python train.py --num_hidden_layers=11 --hidden_size=256 --n_experts=128 --experts_per_token=2 --d_expert=288 --d_shared_expert=0 --hidden_act="swiglu" --moe_layers=[1, 2, 3, 4, 5, 6, 7, 8, 9, 10] --router_score="softmax" --normalize_top_k=true --routed_scale=1.41 --balance_loss=0.00769 --balance_bias=false --router_z_loss=0.001 --router_bias=true --init_std_router=0.0211 --lr_router=0.00234 --num_attention_heads=16 --num_key_value_heads=2 --head_dim=32 --vocab_size=8192 --norm="rmsnorm" --norm_place="pre" --norm_eps=1e-05 --positions="rope" --rope_theta=10000.0 --rope_fraction=1.0 --qk_norm=false --attn_scale=0.177 --tie_word_embeddings=false --parallel_block=false --init="normal" --init_std_qkv=0.0209 --init_std_o=0.00446 --init_std_up=0.0209 --init_std_down=0.00446 --optimizer="muon_variant" --learning_rate=0.00555 --beta1=0.93 --weight_decay=0.049 --lr_head=0.00756 --max_grad_norm=1.0 --warmup_steps=200 --schedule="wsd" --decay_fraction=0.922 --decay_shape="linear" --final_lr_fraction=0.0 --batch_tokens=[131072, 262144, 524288] --max_seq_len=1024 --doc_mask=true --train_tokens=1972000000 --max_steps=7242 --dataset="wikipedia_en"
Below are experts of layer 4 (counted from 0) of a mixture-of-experts language model. Rows are named router (the router's row for the expert) and show model dimensions 0-63. Each number is 128 + 24 x the weight over its row's rms, rounded and kept within 0 to 255. Numbers have three digits each.
After each expert's rows: a language model's description of what the expert responds to; "comes before" lists some tokens at least twice as common just after its tokens as in all text. This comes from a sample of Wikipedia text that the model never trained on. Tokens count by the router's weight.

# expert 48
router:135159143091166119131098135097091115121106144143165155124140154112160105166126108125149117131095134156149160105109105112096089123135147143116115140073143177148147107151145149117150122133099108
Description: Infinitive to, modals, relatives. Function words beginning clauses: infinitive to after verbs or adjectives, modals would, could, may, relative pronouns who, which, whom.
comes before: "be ", "the ", "have ", "was ", "make ", "take "

# expert 26
router:095140173098171105142106146088148085147103151133130142086143149121147121142131106128172106147104144140144165139125109101133101123162170145125151130131122128097160146128144142138151092134119114
Description: Closing brackets. Closing parentheses and brackets, usually after numbers, dates or abbreviations, as in life-date spans, table cells and vote percentages.
comes before: "| ", "\n", "|", "is ", "\n\n", "and "

# expert 23
router:137138143119159118145106099101102136147116139150147157124156172103169113145137112102122121081124161127149151101116115100115080138172161157110130167123139132098134166122163127142143104149114122
Description: Sentence-ending periods. Periods ending a sentence before The, In, He, plus abbreviation periods after initials and short forms: Sr., J. W., Mt.
comes before: "The ", "In ", "He ", "It ", "This ", "She "

# expert 42
router:090145142103158114164081126135109094111104110124131133132117150111143092147132120115148115160103138146132145105126097145108100114192144139111142165132165137099161121121175117138139086147100129
Description: Person and role nouns. Nouns and suffixes naming people or roles, such as members, people, players, commissioner, drummer, Chairman, Mr, Sir.
comes before: "of ", ", ", "and ", "'", ". ", "who "

# expert 59
router:082101172096143134150129120076112100127132130165114149142145114131125101139116097130169090131101093153115124116146115073124120117146127136086125149124154136087110121150198144129142144129080131
Description: Infobox field labels. Field names and markers in infobox or list lines after a dash or break: Location, Origin, Born, Preceded, classification, plus coordinate symbols ′ ″ °.
comes before: ": ", "- ", "N ", "by", "\n", "Born"

# expert 0
router:115117117109136095136099121108099130113089124133109118148169158115134076115139124126189096116124158189139124057094138090141100120155148160126127154130130124100175132137157152158140105133100111
Description: Table header cell separators. Pipe separators inside table header rows and listed name series, such as between Party | Candidate, Gold | Silver, Round | Opponent.
comes before: " ", "Votes ", "Candidate ", "Party ", "Team ", "% "

# expert 54
router:140132150096150105140099123086117080161115166144143121125158153120130124166161121090143119119116086131134155106131151124150130119128149107123133167159181136136131141127155129149129103169144124
Description: Word-final pieces and particles. Final pieces of words and phrasal particles, such as up, down, off, the ot of reboot, ul of overhaul.
comes before: "of ", "to ", "and ", "in ", "with ", "for "

# expert 13
router:139126138105141106126122122124117096147116170132160149134142135124156115136126125122144130106088132201112134120103116106122129120123123124144163129120170173076137123111145142146120126120059116
Description: Short -is/-es word pieces. Short letter pieces like is, es, el, as, ys ending or splitting words and names, as in Eisenhower, tennis, rules, digestion.
comes before: ", ", "\n", ". ", "le", "ley ", ": "

# expert 21
router:121116129126143109146095111132111124143096190124118134116150132089153115178163127105130109111099136192152142096070125100148115129162125133117142154155150162116151117148143141158131089126092135
Description: Table cell separators. Pipe separators between cells of numeric tables such as statistics, elevations and election results, and semicolons in dash-filled data lists.
comes before: " ", "0 ", "0", "1", "+", "−"

# expert 15
router:048117169123137128127091147139104086170112129128173140123143145100134117140137134109087129147097132175157135125099077118130109114141160125146126153160104164112131152158156153151153133139104136
Description: Word-final fragments, acronyms. Final piece of a word or acronym ending before a space, such as (IS)A, (I)RA, (N)ose, (Wea)ther, also short words like those, one.
comes before: "| ", "of ", "and ", "(", "|", "in "

# expert 8
router:124135160092141131135121135135081085152101156127126151179161175104136100146122141114141123108122134166128163123100116117107137139130145125135147146144147163120142153170146145131133105197118108
Description: Capital-letter acronym pieces. Single or paired capital letters inside acronyms, codes and call signs, often within parentheses: GR(N), G(SE)A, LGB(T)Q, K(WW)K.
comes before: ") ", "C ", "E ", "; ", "-", ". "

# expert 20
router:118131152115141080158121100135096120117077148137121131181147127099145115160143098123160163152125145149128134131099111138137116098160112132094177143145148164129161143126175122146166111146093091
Description: Linking prepositions and verbs. Prepositions and linking verbs that introduce a following noun phrase, such as by, with, as, including, became, called, named, through.
comes before: "the ", "a ", "an ", "well ", "his ", "\""

# expert 1
router:062129145078130121152128120113102163151100117133136131157150151132129108122131069124153099115132144127143146099112127124111101101141130152078157149109135139095140136154165149119137097132121133
Description: Whole-number digit chunks. Leading or standalone number tokens in dates, tables, coordinates and counts, such as July 14, (18), 36°, and 7,093.
comes before: ".", ",", "–", "th ", ", ", "°"

# expert 47
router:091131160116141110112064090106108110157142149130173140135175156107172106138112146138117079124079136128140145111166096098124103100170161113094110131112173146127136127139153126144148121157124114
Description: Word-final suffix pieces. Final pieces completing words before of or a table bar, like Recall, Exchange, postdoctoral, Pentagon, Undisclosed, upgrade.
comes before: "of ", "| ", "|", "(", "and ", "in "

# expert 41
router:093141145116132133135102100100103121159097125129166145134137142118169111106146111114139114101095132167126165081079128103130114126126144138123164114104137157151138169133157144127111124160067110
Description: Possessives and -ed endings. Possessive determiners after prepositions (his, their, its, her) and past-tense endings like intercepted, grossed, crashed, bereaved.
comes before: "by ", "to ", "in ", "own ", "first ", "from "

# expert 34
router:141123138123117122155081102122146123114121125123155123135164111123128097127140097094159133152148161140132142109134111095093113079149135155117148150105140118101119141134166161141127081123127129
Description: Verb stems before suffix. Verb or noun stems that take a suffix next, often after the, to or was, such as main-tain, employ, organiz, oper-ate, design.
comes before: "ing ", "ed ", "ation ", "s ", "ers ", "er "

# expert 58
router:103138159129148097159122126135149118125097152143147120118123134095140091188126116122153105127124135155148133124109115121151120098139140169078183117141149147139156118126138128155152132167117138
Description: Prepositions after verbs. Prepositions after verbs of motion or action, before the or his, such as from, at, on, to, through, during.
comes before: "the ", "a ", "his ", "their ", "its ", "least "

# expert 53
router:070118143134154115128109111128111119150116126165134127115145165115123115142138101114173095117119142183158147135100106120111139081144164158120148159135154170112141142144165169153134123133113127
Description: Table row-closing pipes. Closing | at the end of markdown table rows, before a line break, in sports, election and census tables.
comes before: "\n", "\n\n", "ination ", "ult", "\n ", "​"

# expert 17
router:138118129125155132144097113107133110129093191129140112150130166088142111127142128105199126099102145123135136114125115098120107127102129152117114142097126135067114128135156143145118141131125117
Description: Word-ending pieces, table rules. Mid- or final-word pieces like ad, ak, od in foreign names (Baghdad, Calvados, Prasad), plus heading = signs and markdown table separator rows.
comes before: "\n\n", "\n", "ult ", "mitted ", "r", "mir"

# expert 9
router:124122172099165106131117098124125112158093161131143124160119141105135118176170127135161112164105158134143128118101084124102130131142163155105144116159146142145175140158114149150149149156141087
Description: Sentence-opening prepositions. Capitalized sentence-initial prepositions and conjunctions like In, On, At, After, During, plus name pieces Bar, Har, Car.
comes before: "the ", "as ", "201", "200", "ner ", "a "

# expert 40
router:137130156104151101177116095148099106130129170126122139180127170129130092175149113112138096093115128138148163130129114113137118122100165145110109150093142127095155157130139118158144124165127106
Description: Final digits of numbers. Last digit of years and numbers, especially in tables and dates, such as 2012, 1597, chess moves like e4.
comes before: "| ", "|", "(", "– ", "and ", "/ "

# expert 46
router:115131157138152106113093094100125131128121172150154116122158170097144137134133134124146136119110134112090134106100107115088134098143131138136140126108120178114124159142131141127152142195099102
Description: Line breaks, section headers. Line breaks and == heading markers starting sections, often after table rows, plus words like Source, etc, respectively.
comes before: "| ", "See ", "==", "===", "=== ", "Early "

# expert 18
router:121127141100146090155103121141081096117117127122159119105128108111134086164136118110140113119094146174133137107089108081112103120127127139111160167122146173132148149159158142130164122137116140
Description: Table row-start separators. Pipe separators opening a new table row, usually before a rank or row number in sports results, election and squad tables.
comes before: " ", "\"", "201", "Total ", "200", "MF "

# expert 49
router:133150142119109117147091125127130109125123130141134125167159137119150110174125136110150101082126125157130123104089107089105135084132127129085153152093129142114154137148142117130128127155138110
Description: Inner word syllables. Middle or ending syllable pieces in technical words and foreign names, such as -ri- in dendritic, -al, -ic, -cu in Ionescu.
comes before: ", ", "o ", "'", ". ", "k ", "t "

# expert 10
router:107129169106158154137137095142142118108116160127152132143155124089158117151125106138144113089119138171143129074111088119115105139161154147126162125137149135117123178174151156150153094151134126
Description: Word-final suffixes. Word-ending suffix pieces closing a word, mostly -ing, also -ation, -ed, -ance, as in Catering, overwhelming, arabization.
comes before: "to ", "in ", "of ", "and ", "with ", "on "

# expert 27
router:137124165111150124128122114106101111115114148133154141138125138127130124154149103123123147121089151193150127118103104088143102128163162160125174115098157141128119153143154133137156121149128133
Description: Line breaks in lists. Line breaks ending an item in bulleted lists, infoboxes, match results and species lists, such as before "- Area code", plus semicolons.
comes before: "- ", "| ", "Al", "Represent", "Philadelphia ", "|---|---|"

# expert 11
router:113145139126165112129119119143116103135117148141157126157138119123138116155151107100176100093125140143144123122113113102108126127160144178104126142154162142128129152155158107130157104217123080
Description: Clause-ending commas. Commas after a word closing an introductory phrase or clause, before and, which, the, he: "After his ouster, Melish…".
comes before: "and ", "the ", "which ", "but ", "he ", "who "

# expert 39
router:129139141120151115113115128117128093144128128134145127136135158109134085138116131122160104160118143163149150111102127145097107128111148164135139146113132142088127150149173127142145112134097108
Description: Noun suffixes. Abstract noun suffixes ending a word, such as -ation, -tion, -ism, -ity, -ence, often in lists or before punctuation.
comes before: ", ", ". ", "==", ".", "\n", ": "

# expert 22
router:096123142137172104132097109127114097123136138151145148113158154116128140164160116108148126145098133131137141090086104100135136124147138138127132136150158133141142137169154154143122139152136102
Description: Time nouns, possessives. Possessive s and apostrophes after names or nouns, plus time words like years, year, season, century, day, as in Killer's, teachers'.
comes before: ", ", ". ", "later", "of ", "after ", "} "

# expert 56
router:138131141118146126131108088089094119147075147123164124151145130107130082132137128111148119125118117130137133113123115088101163126172154148154176148111175156076112154138170168151168123156097123
Description: Numeric and web punctuation. Periods, colons and slashes inside numbers, times, scores and web addresses, as in 1.5, 5:30, N/a, umass.edu, plus sentence-final periods.
comes before: "\n\n", "\n", "00 ", "5 ", "0 ", "3 "

# expert 33
router:124151129105137120127127099111131124122120135163161148127143157107133088179122117125178100130091145117139143120147126087093124137129143153133172144129178138123156110136154132152145112165119114
Description: S and K pieces. Single-letter or plural-ending pieces s, S, k, K, ers, ks, often at word end before punctuation, as in Cliff-s, Gull-s, par-k.
comes before: ", ", ". ", ": ", ".", "' ", ") "

# expert 32
router:081136142110139130124102128139095119130126153127158162169141170109128108132120132112155126140098131159164128124119089116120133125153158176126134143125110139105124142130167135129134118128099137
Description: Institution name endings. Final words of proper names of institutions and places, such as University, Street, Racing, Conference, Republic, River, and the suffix -ological.
comes before: "(", "in ", "| ", "of ", "and ", "School "

# expert 6
router:084143134110118115147110089110097124140133146152166116153115142123127096125141087095125130138109124159124149153123104119098112103182158165104131158139107138132147185131162156146140093110083104
Description: Institutional and place nouns. Common nouns for institutions, places and systems after an article, such as school, city, club, station, company, government, mine.
comes before: "of ", "in ", "was ", "and ", "is ", "to "

# expert 55
router:119107153138131121126119155117107076116139155151145139150154130141107117124147143121112111164105120164143157102109117098133127124129132151134139142162184098101107138137177170155138088155094123
Description: Compass directions and places. Direction words north, south, west, east and similar spatial or compound parts like ground, cross, below, Air, Earth.
comes before: "-", "of ", ", ", ". ", "weight ", "west "

# expert 31
router:137137145120150108144119109105111129148086176103138131171151160116143118162140117110185114117116117122141146095122070097136125096115160160102109132128142150122129153156143173134142100225112129
Description: Foreign name endings. Final pieces of foreign surnames and place names followed by a space, such as -ović, -sky, -ov, -ala in Honkala, -ana.
comes before: "| ", "(", "and ", "=", "was ", "|"

# expert 50
router:100128141111138134119103131136126107174130124137113136142141163110138100122130120113140122099112154142148150105094101143094127098121166149113146145127138158126117136112133159141146097137125111
Description: Subject pronouns. Subject pronouns opening a clause, before verbs like was, had or did: he, she, they, it; also a capital M starting names.
comes before: "was ", "is ", "had ", "has ", "also ", "would "

# expert 30
router:107119153078140118135127092093123070152118146178115139141154157074163119149118102126156139092133123172145117119117131114144152097148126144141159140138127146144140132175134176112149113200088148
Description: Infobox field labels. Field labels in infoboxes and taxonomy lists, usually before a colon, such as Density, Time zone, Genus, Elevation, Succeeded by.
comes before: ": ", "by", "Total", "zone", "name", "("

# expert 43
router:070130111095155107168100117133106119127096122131125131166139132101115092132141156122171103131118117138132141130096128107108130108164154116114129127109128142090147137117133159140136087181120105
Description: Digits after decimal points. Number digits following a decimal point, colon or dash in decimals, times, dates and ISBNs (49.7%, 3:41, 2010-04), and IPA or Cyrillic characters.
comes before: "% ", ") ", "; ", "″", "/", ")"

# expert 25
router:129102157144126141124108102126140090117114176130125141158134158107146107172162143133137107110099166161162157135088082113121104125156134131082115135133115141141152154140163136144135139177078124
Description: Ranges and ordinal suffixes. Dashes between numbers in year ranges, scores and page ranges (1917-1949, 14–21), plus ordinal endings like rd, th, nd.
comes before: "0 ", "1 ", "2 ", "201", "3 ", "200"